Weights of a small mixture-of-experts language model, trained from scratch on English Wikipedia.
Size: 9 layers, width 256, 37.7M parameters.
Experts: 32 experts in each of 4 layers, 128 SwiGLU neurons an expert, a softmax router.
Training: a variant of Adam for the experts, 244M tokens.
Below are experts of layer 5 (counted from 0) of a mixture-of-experts language model. Rows are named router (the router's row for the expert), gate (a neuron's input weights, with its number), up (a neuron's input weights, with its number) and show model dimensions 192-255. Each number is 128 + 24 x the weight over its row's rms, rounded and kept within 0 to 255. Numbers have three digits each.
Before each expert's rows: a language model's description of what the expert responds to. This comes from a sample of Wikipedia text that the model never trained on.

# expert 5
What it handles: Determiners and articles. Articles and determiners before a noun phrase, mostly "the", also The, his, its, numbers like two or four, e.g. "victory over the".
router:104143148131123145142097102117084132121127144133088127160117083128136104083109141108123153126160095112153140116133180120104096109104131134156075121103108132159155102116122126113140161056134190
gate1:102113155139119148147126136163179176166141163140104114113152132074103112117136097118130134162093124138114112096148098106145152112124102130114128109129090120126132104095118137119155152142149116
up1:104100121104108097145146076145128108118107099139138155153120136096116073122102143165140121079091119128115120102163129137138130082151123099112141121155174073126171133123161109152125113162127129
gate2:135156137132109134148114143124108102163115143081166092065087160147081101084093131199140123144100114113103118097154138156127144118134166125122114125135160120142124132148120068131132135131121143
up2:171132134169140072162131146144133126113117121084115140075085133143131160148164125162129151132173136079109136126086093066094136124143180090143147155116126125124109133116149127165128152140135140
gate3:094129106128112132114125143117168153141153125108123103137142097170103074116080098093118101151082170108108131103131133155135137144103142099141128112146122152132167121103167061143096132152142127
up3:154122119126129114113097130153109110137075107122123168155085155149177119096103166110139111172161111138075141148105115144143137102122109152119127150133144114160114116136130178133157134137137119
gate4:141175087137128146146138130143139132080124100114147129123095122122138124164120130150129140091139136110147082134155129115105130140139134140161149076085112131136178126140152152138145112165140137
up4:121103121166136122126124167105134137122121109089069149148149129128073104159201124139168167139070133135136104130114121108146133135144105119147125190145141119084094133158144127176138165148110102
gate5:150095108137194160130113107185147148111103111116099129092140107108098180137118123193123125124108117115116098119164119118161125164178138121133156154128171109137187149110153165091112125135078108
up5:101101102133159143133105096128157093160119096118127143124151126123092152098137121150128169134111082171146097105150151135146110129131155106145119135115115128140173108131131094082168147085081117
gate6:109145109140142170168141121127122124162123120103126120153122176142141110098125150126106135134183121139144115186149112110122132136159127122127160096113134117130132133092151088106104095161100141
up6:121128071135149129111103169096154129151128152117130117132127170156170198117141117158108140122098122110132108104157135103151106148101202140162126124116120115176159099098141122115079080111092109
gate7:125131136126139142116126114108113111127165098100118133125148112110150130120113159155123143180107108085149125152107131133119131125162113092145131158120116104098115111142132108150123121132160134
up7:088146113135137117105107148117147106154094106135141105138145106114146116156171136092128156128160104094143165116133148128115090100131184121120090132080070078137118096119143144135134131120156143
gate8:128144171100127160139096096133119119137141095093139118093119101102078139144135105117133144129127145136125152160111121090147139141143115139154124122095146100134132129165167104114087112111123114
up8:189172153169127191140104082108121127115123132159096119140138113103105112149159141119143157134108147107132125131114142136162143174147116120131126141128111141121180115180135074114083168106121145
gate9:126164093170126134129118135140172154071131135105117116137136126141129155127122132096119131103167105156162105112153147121146114093111190172139133149132096126132137140092133113117133109134084151
up9:147092123097068100135139129138155116134144184135171162133127129120132109126157147152163096174093145074107150147098116075133142133180126104145117143147143137126119137133164103154097153137140124
gate10:103135155116130135107140092152135122172126139088116111095139206136125109116187095138120123106162105123146091116127098089121102085113149110129143108137162116152118171134081150130125130093117115
up10:160136094134136117159126161110104128094131096094122175104123031156151115159125170115103162147132143149158182132148127132106115125128108111144116101127083134102155105101155151139147126171132132
gate11:161108160110114123136126128150124131134141150115127114080135113101168154104157120140137133135144173105133132103138125165145100166146128152155125123136173137113144139142073122121097131084105145
up11:112134153107138091140127119151145131120149168148172158172118132128124093121072120148133111133096117124145109126156134127090132097129097130154121129103094111143108147106131133158213135151144172
gate12:139166140148155149124112071137130089102108091126142148109128180105135150163124121138122140131133157105140110140112166104135126164096145128145179127127140134145135125119124108111160105111104117
up12:132085112130120089091136179133152119202138119105132150116131125099104123146161141106139149131122094116076092091109129075162131154143118128197120082118163137084097139112108136148140120138145094
gate13:098160160170137129104080125146098116143110145144098155135187187125131135166101141114175142124145105162177158131103128130115151112114086122105126146165125164137106137123155079127131117156103144
up13:166126160137103144123080136148134121150117185142117128103148160121115127134103123087146147069108119164129142112139153138176128105150081168127109146115167136143113114154160108147173105158145156
gate14:070163147155135093140123117136143119125133142104126122146137094129163143110103124094137079108146144119147153109130127150109152148172110107100122129110126138150146113127146150108136145140100172
up14:145133165146115112120141137150108096103066116112154154134136148149118146135168160170109114092161147149090143151134124105131134118119126157144146112141115137117080173155084114117115110145134105
gate15:184112131147137157110143120128088086094140108144149147114153120129129140129146117135122151134155120162128111121146131118130131117120156170096137096183076111178093127145120138099102127123128112
up15:156137106114131159129143093156119112083117138152102137088125112159147110124095127092114142093128165172145181110133144117149140145096119143100149102131134101152125121152093170137143151128199113

# expert 17
What it handles: Name endings. Middle and final pieces of surnames and place names, often Slavic, Spanish or Dutch, such as Gil-iano, Janusz-k-owicz, Metro-Gold-wyn.
router:161163139138138131138155139114157114113149109072108120101111123110135161142129092192115126095153138099145155100152116102092164144105149154082140117156101141119132171139103136142109153112162161
gate1:126167159142149127131101096128136108151179081169087132116128142146170137142110108054102166100186148098153078133132134116122120146109170107097140130130136143148181105121144117101132111122118159
up1:115129132106144105151106147146081083155130111096115118145125127117156139137065147102089116155167145099117126116122120109127152086123096087105145139115129135139103122124126167087118102147119158
gate2:136124133154122110137091084123120100099124133123119144154102142097114131101098148094129148156113136151130150199156142115112075126171114133156120107135137078128098151115154117140168117165136125
up2:119145147147131155181141119109138136144130095124132143159183147074118122098082127154105119144137093152149099151145124141133138092130114159137130203148102135107138116104116114169109111091110169
gate3:142113111135141110145102118122112180072088114103133136117163101133135133148115162059154120125148123120155153118163130098093121141118120110055166125120125088142145147117141107141125132135155149
up3:155115129150156100145111156158117123132133153108148112091120112108107154161131125126151096167114134106159151101125150101135134154120112145082127133178138128168172153147101097114097147156170098
gate4:140113147122081089154111129085168181141115113086191106137111106144101108114122106116104143131124143136122097096113108098102126148154119117126142088121145089152120111125117095177127164115068119
up4:101106115145141140097111107141113129130104156155129147153113120113111138130154135135108148125135099161155148156069173142164145120137138114149136143180119139115128120130159136101111129130134107
gate5:118132178135139162144136110122127106159122097115095118158118128160138137094120138143110175119090113118126122116146125129164141141129144155150148114147128154123095193153090106168066096135145166
up5:113112129119140092086127129125086132117140096139122130144101116146136074112177129134103144120124138125105132144144120108107095138164122130142113133103143152101085145108166106117126132161099143
gate6:093128145120150130137136112099148096120114159124115114158118099156127068110138121162153145115133089123128114119125116126148174142185138153136145129137150110131135135131094090147067176130107129
up6:084142129136105115105111166131172136130141122137132102131151123127151118177106133083140154137145124154129132128130123106112150150115142112141130134152141127096146127184099135115148153163119128
gate7:150120101135117128138137150085139149186159128086093142112129073114078142109078100135128137201126130102134145130127166155171110177122129148103119113126121112125094133120121125181141128111078125
up7:108157132164136128131136136083148135119159136079114120135128141147126117155123107143154097163080105106108106144114089150161112103123163170124113114124126105141142130144092116120115155123113112
gate8:109132108105115151147089120141163153123128114170096105162156133158131127146142137169133124121151117071174184148113166136140124104111124135142129111111158137142137123120153138098072122099100135
up8:129111144104138080106134120116117108126140136135136129074141177124139156165154126108113150109111134169112122135121152159082075120146150147171140087107159131122160151119087115106123131136104159
gate9:077098157116123191143108148149088122104084127104111123127141121160103091131145130168187122114125142120164093110135113153132120156113136155119141135148137110119117126136074124162096107161091066
up9:170130127141113145110117133151144168169143127134170108128107122112099170103097099116092119133093142109076108126152119120135171115102120068120110110088140132136168149138157142106169114098142131
gate10:158102123150146151146151136146110155122175130155092143148147112159109135109133186138097139104143126113107138183102099121132157093137136090149135102119135151139129185153117150141120133161095086
up10:077142141106112087125109131118141122132121121073103113146153154137125139132118106149153121161137172129134090090115138154132118137104145101100135122143137117136148084111100121102086150108112137
gate11:122134184120158146142081167162096135114135149134114131136133127126145138122075160098121094113067157124136125146145150139162114144164081115122143126129116109162140165059125171213105117166129119
up11:074134109112123116134148118159112119126130102143112136197153160157112134122162142112141148145129107105173107138140099113128142096129137112123124123134135129139152104097093126127158121087135119
gate12:148112141113113083168113119118147149146146110149120056141118120098101113134081096158135144098171099143134135117106116156131100114124146117116144122140118145130181114149096106147098159117083116
up12:136104201119121132162121117126114113152114113115109124117139145084085150118091110115136086139163102136143094123142110158140097077144133166155154150153117142104136173110107100176079134134118121
gate13:143098184187146085139134102098154132114134160144119108139100151112124087153160139203136120150147124156117172125130124149057133133120138139149136141106126147117181113127106135122115104141105100
up13:144119142099129186182178076110129103098083097132118133107177152153112131136124139150114153145118133133144115125146142139138098121125133153105145134159115168134167167163113124126149138096133161
gate14:134094112089152123169132168112111143125101092156140143141176125130082097114141113095102109102104137126105146170107105099141147109158122103161134147104122118139135127084152150133109133128145111
up14:102145132102138119099103101140177109116174118124098186149134101112116113100101124111157123152144131141137121143118148134144092152169134143162135124097141119142144160108110142133083138148124151
gate15:116074142147121104080145127138140132118128113164158144193132097092135101118103158133068117128141175104143114141139105127133147144125126143141147154150133184112136138122151146078125141140127134
up15:160113126150122150072110109128133118149177086125159130120130120143110089125159125125095150143141131113142148142143115078125124198120149114109148133131164141105133083155130141134160104148152129

# expert 18
What it handles: Infobox values and line ends. Line breaks and final values in infobox or table fields: birth years in "Born: 10 August 1906", ages, units like km, and labels such as politician or footballer.
router:139097119113165123168135142139132137134118153079140101107131121155141141108120135116148164132141130090132099128185135129126121149110165092144185123135169086155130166146105148109099093146139138
gate1:111122096126144147140134081110113136101141138110106136057127102136118120189111089124128126107140099115119121126164136137145158132117175120137107121143159134094143114107139123208101137129152152
up1:116130151099130080136090125121119129110140120137118147153084150109141125104173126147136118131085137140163166102104142114117091160152131146126118099142110132160092137126122112105131142121112128
gate2:100121117150106122126140158071102135176095094084143111113137098140132110118110106136134120172159106168086099150128127152107122130104138100117151082143127066130199121125129103088095134115154132
up2:134138105114099122104133139148127196096164113129152086110133115154130123130174112174125110146110141131150102132079123131099086145101130106138154100108170141182131158119115133103151112097119082
gate3:134139160156159148125135157076130140149133134118099148159106104115133165127084159122113131123166093107139136162119136104135144122132145110084125114121154127140095116159127111123133144143097112
up3:131119149112119113144123123094110156100134106132133114137117111108144118112140125077114126113097116110150121103122098192135107101114099143137112113097098142103116156118136145114139107092123118
gate4:116103147091148162110105121116130151096133113137163087144133091115133128108078128101163092102107117155136135116140102143156158081138104140122128078118126119136128160111118148116132130110158132
up4:143117124109110185093091085144090106097145136139133123128112113114128153102108123072134116150078145129088118107107113129172141127118092147132120103131108157115085130169089166105122161112178092
gate5:077137125127160089139115101154113164117104163108092119155129101162101168118109130149123091078125121118124129110167151127089118093123125115150154136119175118098130125100153143117094126132094158
up5:166192144099129118123106144129091139147105111135114094152126184137129131111112131153184103125090130133103129111142156153132141134125132097133114145111092085157114123133177157129132157119134160
gate6:128153148128085150098131173121132148136112144093125120140141123127134112155148091102101134150120154175143152109131102095151115141109120107109141102136137138136131159129156119122039141119123086
up6:092148082143148182141121113088147062120098134137128142133132145105136120100129152123169126118105163151093145128122145111137108138165150145132118115161133132133125122145097093149188150123081117
gate7:128117109150157133119149149074122167130110112119112138097121107159091160090162179127088142117119139142135125120124118117108128152104156139134150108141109100135159188152065131087094119113111101
up7:083105116118138139113115121149158128075126135123092072147155116141162098123113114139116102119169126190151151089147169138145108130132177117127116066106173110125132097144183093130091098132136127
gate8:112162130131146161115108125141144104136111126157109121111136140104166124129143103079126097109109102093132172128109132081111126089107121122139109129090097077105122120096125174112132125124159074
up8:149137138116129125154118140110129117106096098181078148092140157136145138116140185121110099124162123147117146129144131128138144125106154107103149101110171114106117065097099111141149114152163124
gate9:141161106170108087114139128145135087112152156131116131109186134114121113132131102137127150139172193135090097162141114118126174140160131137121162129107119142129125139176142118114176117122126099
up9:135141097145164123127141157142113095111109137127122163122175156139155141109160141122160159123149142120070109161118121135103155127114113137133156133097166155105152128150154138125144104165141165
gate10:085125192168142122148132139161119157112117128134112140157109156124132130118131134134116131100142136123127156200152117140157128083152117139103196147139105090145138150096136168144130098080110162
up10:159159119120092131112160129102086067193111112147133071103113145167094105151125098138118129112150149188140170108117129167115143096111106136141100145168130115142141097150111133135099136102172099
gate11:130098115124135114174145137112153122106108130113091101122108139166131151150133125121108161112113134136070097099135125148149104101109144140147134107190139134143103137191125090121103143073135133
up11:129138152110141143101135122132169110124152174159173153118153112168115125100147116139129122115136159128097153126160136139089135147163149116110135117080131137095103133131125150116165139135113119
gate12:131133104171114084112106133111120138153125118169120123107098133107156092135144142111115147117123118109137113122117125155125131103115171120107153126171116153118147140150149126156083154074136159
up12:162109103118158146166174126136159126139113139139142105098157115144113134113122144170114132103112076136146180114131133142117124155134133122146108074142120148142150103171166144134046102165141110
gate13:138095147134102124145114126164113112132089136097091130128165136150166123146130138142127177145135128096118147136088114144110153166135120122136161106130102104065104149126144099109135125162162135
up13:107146114138126114113118117179120167090109124129151149153138077152116118110151132081143129145159147155068129125103126103130118142139152070124174138101115113128136148165133119173140125125124119
gate14:100087151166127192153116115106107153145143158145152148129091141159147144114134142143101118107142177073109146121087147121035161122129137141125133101156106107136150142121123107148125118089131140
up14:152139107130124153107104094131086105140117079094115122106116125144119127131072134101140125126163153117149162115129138111118153146104146147095118151146100110167106099155115100131125154105144071
gate15:118130127151153111108124117154139133118130114133105114167145132115128128168111161177094098133146115153133150091132136132115088139121140136121135098185096128139121154111117084122124103084180155
up15:142180135132112132130151149105144134080212128111126138075120159128142139127143085131109110098123134131086143126160134114100145099132115131117101113096106140118156091160118127155139125142141104